config = dict(
    n_layer=13,
    n_experts=12,
    d_expert=128,
    lr_router=0.0025,
    n_head=3,
    vocab_size=2048,
    norm_place='pre',
    rope_base=10000.0,
    optimizer='ademamix',
    beta1=0.9,
    warmup_steps=279,
    schedule='wsd',
    z_loss=1e-05,
)
Below are experts of layer 7 (counted from 0) of a mixture-of-experts language model. Rows are named gate (a neuron's input weights, with its number), up (a neuron's input weights, with its number), down (a neuron's output weights, with its number) and show model dimensions 0-191. Each number is 500 + 50 x the weight over its row's rms, rounded and kept within 0 to 999. Numbers have three digits each.
Before each expert's rows: "comes before" lists some tokens at least twice as common just after its tokens as in all text; "mostly gets" lists some tokens that are sent to it at least half of the time. This comes from a sample of Wikipedia text that the model never trained on. Tokens count by the router's weight.

# expert 7
comes before: "-", " ", ".", ")", "–", ")\n"
mostly gets: ")\n", "′", "\n", " made", ";\n", ");"
gate6:427513546552536534495521528494472442500492404512499582539462499426517483518469498438489535431459536487462517403589415482436483481537481580487599429626482425562498446545577489487423542490582516565437466488497598518451546437507525484480416484455503496453561516524528540504460448532560490489492561493483471532479453562568535530480475421480614495495437541451553406548509491473531501557523478572630529551511596472486576493503468443505426461451471511552573553509413479444457396546457458571630471551434471506643575442483467447443505537544514532458538469467510584557506525521446477544
up6:571483474568575484522456533436510465387498508488511518591531448447421530425518651582511522518509468540522467467487427487503480549459429431446501487514573460590373478490502500438599434528418442534437452458429529489533479502465487467459470528486454513420474568486488469464511555476537453578502561465549465480434531483490475477516503524496561513403359494399530525538539545598492588502465450448482568603480475440430549540505473493564478475536436510539554635491444523507469485488486536532481462480465604529528515491501526422442455451440587413509483574524531590525571554500523435461
down6:467542528482549508431514495475493451524512470511453555515463552497564526409470466463504444487472481505494517586568511513499477464416497509463537525454503574491492467423482491564569445577580478434544514576559458529471544451519592566475459482485545599480532389497501473468458500554481489396573460489445499407451494482521380436504576500483497422505486466578409469497435519447468483439516580543495477433595410421579387499407504521440445540533611407556448517613609503542607539430521533540448621543503518482462553482511418572504492475514477432450430497522510477509463549506502508504

# expert 10
comes before: " ", " The", "9", " \"", " In", " M"
mostly gets: ").", " when", ".\"", " which", "\",", " This"
gate6:516449603492524526518508489553500433557469501483545516475439445434472534561481483439507473547564465493531495545577515462544472541528475538469489479568513446535529528501469459480461412468457534573497539462514537530458560517505513537512568409559444616528549454550434409483573520581569395446483502512459579517444461499570481444532384462509541453381486591410508451464516451477519451415582499391462407431586474576490537498545402471524495442517427606657461499459472500498523486422460509594509513563416476488550470559506513451456492448485536531481500553453519502460579430530446459540
up6:482491437551493572534558565555610519442561498488429539635431480537475538486516492465436508565549560503462489549536548378511445487463542416537543496442544494497537465470483417565439444384468473432584464396506554516522562467522500463501485521487529497534427514590480543430554526503531481484498497356583459495517459458471454551548466395499566500464487421473496466407444469515506445534450481474436383448540393506497574501536531446429480536537489527550552461449491544420559533502535562519384543556588499513518477587532547486527408453553500498541507486492515447562566486473472516571
down6:409478491477445375458449456527507450546536525516558462419534505569471465543512438465574510422533483512574563455567533577478594464439424510480485475563492548542521564539550540469494612499456484504464503510440457484526531480463539574476526523495461523427493490551481495635485484548463473479480500517567446523468434560409493424439527574533493472528522566488531595511564533530443503532600626516451552567473465517533478440462535512591493457468585471472503498589473436607437433488509617565519471493548487470514551451435444646503470407528525438479529565566462508481487537490578500588

# expert 2
comes before: ",", "\n", " (", " and", "a", "i"
mostly gets: " York", "ica", "son", "ina", " States", " Japan"
gate6:467603581472488526523555540486574533393517481552628482560439484536457452560603513537545444560514471568453545513523565564485515558467505430432589483577518524499481441458508514486532489561444456512461486430531508431378435413427524463577461449380486489500527451562492527335503548492458508536543495479446589406529455520531558547435462531532475498546550507459520461488572579513484443537548465495489500424498450500480465463500575575535547443461390478533450441475428540542536473555428473446495560565469528550522514472533502540490446457580492494555385495479461528460553430527434499515
up6:491515475489568525349460459482594551472438513514525430590502526448500482526535465505433452474595520478507436476475521517536538459483545513494475491405536430507565442484482413573463492521565386502455428500651487454496497466476454478596540510521475475521482542571486508451513559420498429369411473488498551538583457480421439529486456421554481506458534543419546587548443535560541466432490570514491482466476544518502513579578467425412545526525459400488530501466527470520517450535495493487522467594478482415416425598470463502550480573575478545487486544513483564397517501565574486553
down6:520406502499487507531537518453594475453447444521469455426474501514473505362454445470454530494486318513553558485403595537614347453483452442514563469502416491474481436480500532436438494547441641445506574465454504538466503513511470535498485497502514411456482552510458490527479496462584530552500492557531487487440483502584420475555536522513499483470472520465443532409479520548495422551473496421499520472495514472480444442483562539511458523504458447545519419465396499523528528443448445379446568492572469521486540510541468438518504483559537500464580420388446458505422493550516442436

# expert 11
comes before: "1", "2", "ed", "9", "ing", "es"
mostly gets: " prov", " join", " follow", " describ", " add", " feat"
gate6:544567545429551495482406457476509606459381509449442579522503579532537511500483432523509521562484526429508474460550509477433528478519504539448538500476483525502430483552546417392523523542435564521512472540508586536520593490475534479537508417487491517462509401548440505502501506537431448527420561565496471530536551389578578519530547573516446514512448501573558468536476536520556492439502496492527591490498503515475615617416443461503521361451491505514546540492487452498464503499469449559475421424589584550494513389553498448523549504528427565473489461611539545475476549538637514462
up6:448503467516448519551572453575486391508519533567490535501447502534409522441473528521499492541415437511386555550511527414507500516416482509481408517533499503520489473460621467581447462496446506509410524462570455473573482493461430509431447513549540464534437604510535454599450424523442514504549464463518456520592521587508480457463452454439545550526479529517422551405492538539464527447462506506440471450602391443411532418533462620425492552526495491548529419490526500428562533570448440503564532474504492404522516472524456607503534615475531465526511500418504470493518506492403513443
down6:529435476386530513489501575497477558514557516527443529485552508469478454521436377494491552442531492506546467565514401497423589482600499422548504492549508473540527497427503512490558491493515444476446558531440505493581447464465598549467458525485437501482529459472523531540558417584512391550501553494498577462490572429462443535501477561587488472446570449530454463548489528478480543494463512486492507573431617582515518536495524520467537506487449415520528500648521592462442490368540529473459427441539607572589468469556570547487552502396532541432524454499504615501531576474493483495

# expert 6
comes before: " the", " ", " a", " S", " B", " m"
mostly gets: " from", " their", " into", " at", " of", " against"
gate6:515524476575491495554524557531534545499501478436520476460400516399569457498448553512519433467535505537501547465501448468550506380517519430407442450516505508509525578449585556363494472502473521530548531471573575463412413419557452520487544559481483483463551503477546527514503438444461479580510364485492501446567463509515478504492448623524486551437548412492552539568539605365582616450458509460525475538543536462440572536513527544578422449441530486465540499509563479452420502459440439526545541531497399534513581505502433525510450481515573568517501500498510443522575443480522469441
up6:498522470482527453551464551524559592541460506555595515538493502373471479553435532483497458583535510550470554489466476454557487439436517512455530448514445484526482522458503658298413426494451543463428477500518500527395413486502453475496567519443470468533590389490550533482517539549460457434514411480466487442594528634522536488464429569528525507476431320455541477470610529531546511492538518518474485543427492449473492555523467533558429508500490529473564496497497533500456489493436547573526579439462502547449567468544491530537512489478496495485513516495461494454563425511554505548
down6:502484484528492499547468513486499484488463472412530472503499541514480445459518504396501507466501456460536524497473505526462531513446521512539469574565501467543541411497470485567431486505454567447499521416513478454508475479607378535467523402486667512506466529453502523573498437421495499540460577473503532506533487498402529509424606392483569514489536386465534598527573525520444490508498423477471501616538489604457425407508522514605494598541515570540498445575488453533566515499486552459483427376520563512470436521580551422549516540448470395442447449431466474553467471483552468563

# expert 5
comes before: " |", " |\n", "0", ".", " to", "3"
mostly gets: " would", " &", "ished", "earch", "osed", " and"
gate6:498584493537468481451562404521452391526540536603505492547504500461489486465435427612559481445528536519497592564514501504464424448492519494513553582423523490395467397543556458503494630537515551549653517476575507501529463423524531436435445532575454555560459478588508555562527498504429492543512488456373490485562486565482454410492453527534456480469543474488533530464445517438509393535515438496467449472502529583534528531502431566437436429407519456483482427478459526449587564504530444531435586542454526438453475488523527482465515445499475446502599562500552567507496491497526487516
up6:545548487624417497407555470497453440502496560440527534495513446496480549398449499536584523454503504517530513522439479436468480449467580522501427508407503525409529447486570524472536550504464574546497477574499441479514425548419521476543553502522475480498559484545399482519446456573506454560556439502377508474523455511448520479449467475482483611429527501504489494544435404451474500507553466462365430484470536558503529533444460401473465421472548529499417453488451527641488462490453476574446526604437484468504536468641593482481434425506502486485520528477515512592487431537464568561
down6:502483516520478510485488481532551444427405363514528514478538423517406581542491517399462518533479568483438480478596509609509492510494438506548534454452457468538505499394554467509374506530534477494401555468487504502457468527505417574444468548468539450499435535511559558374422544436534513380507500503446604477470496550455434515464482575504489384486562467510453462390535494494563453425496467515491454527479565469394531497527507512489514531465486468510476586553385536498423501524477465568573499463511519441456485497459466490456562544506622505484551497568551402488450499407433503502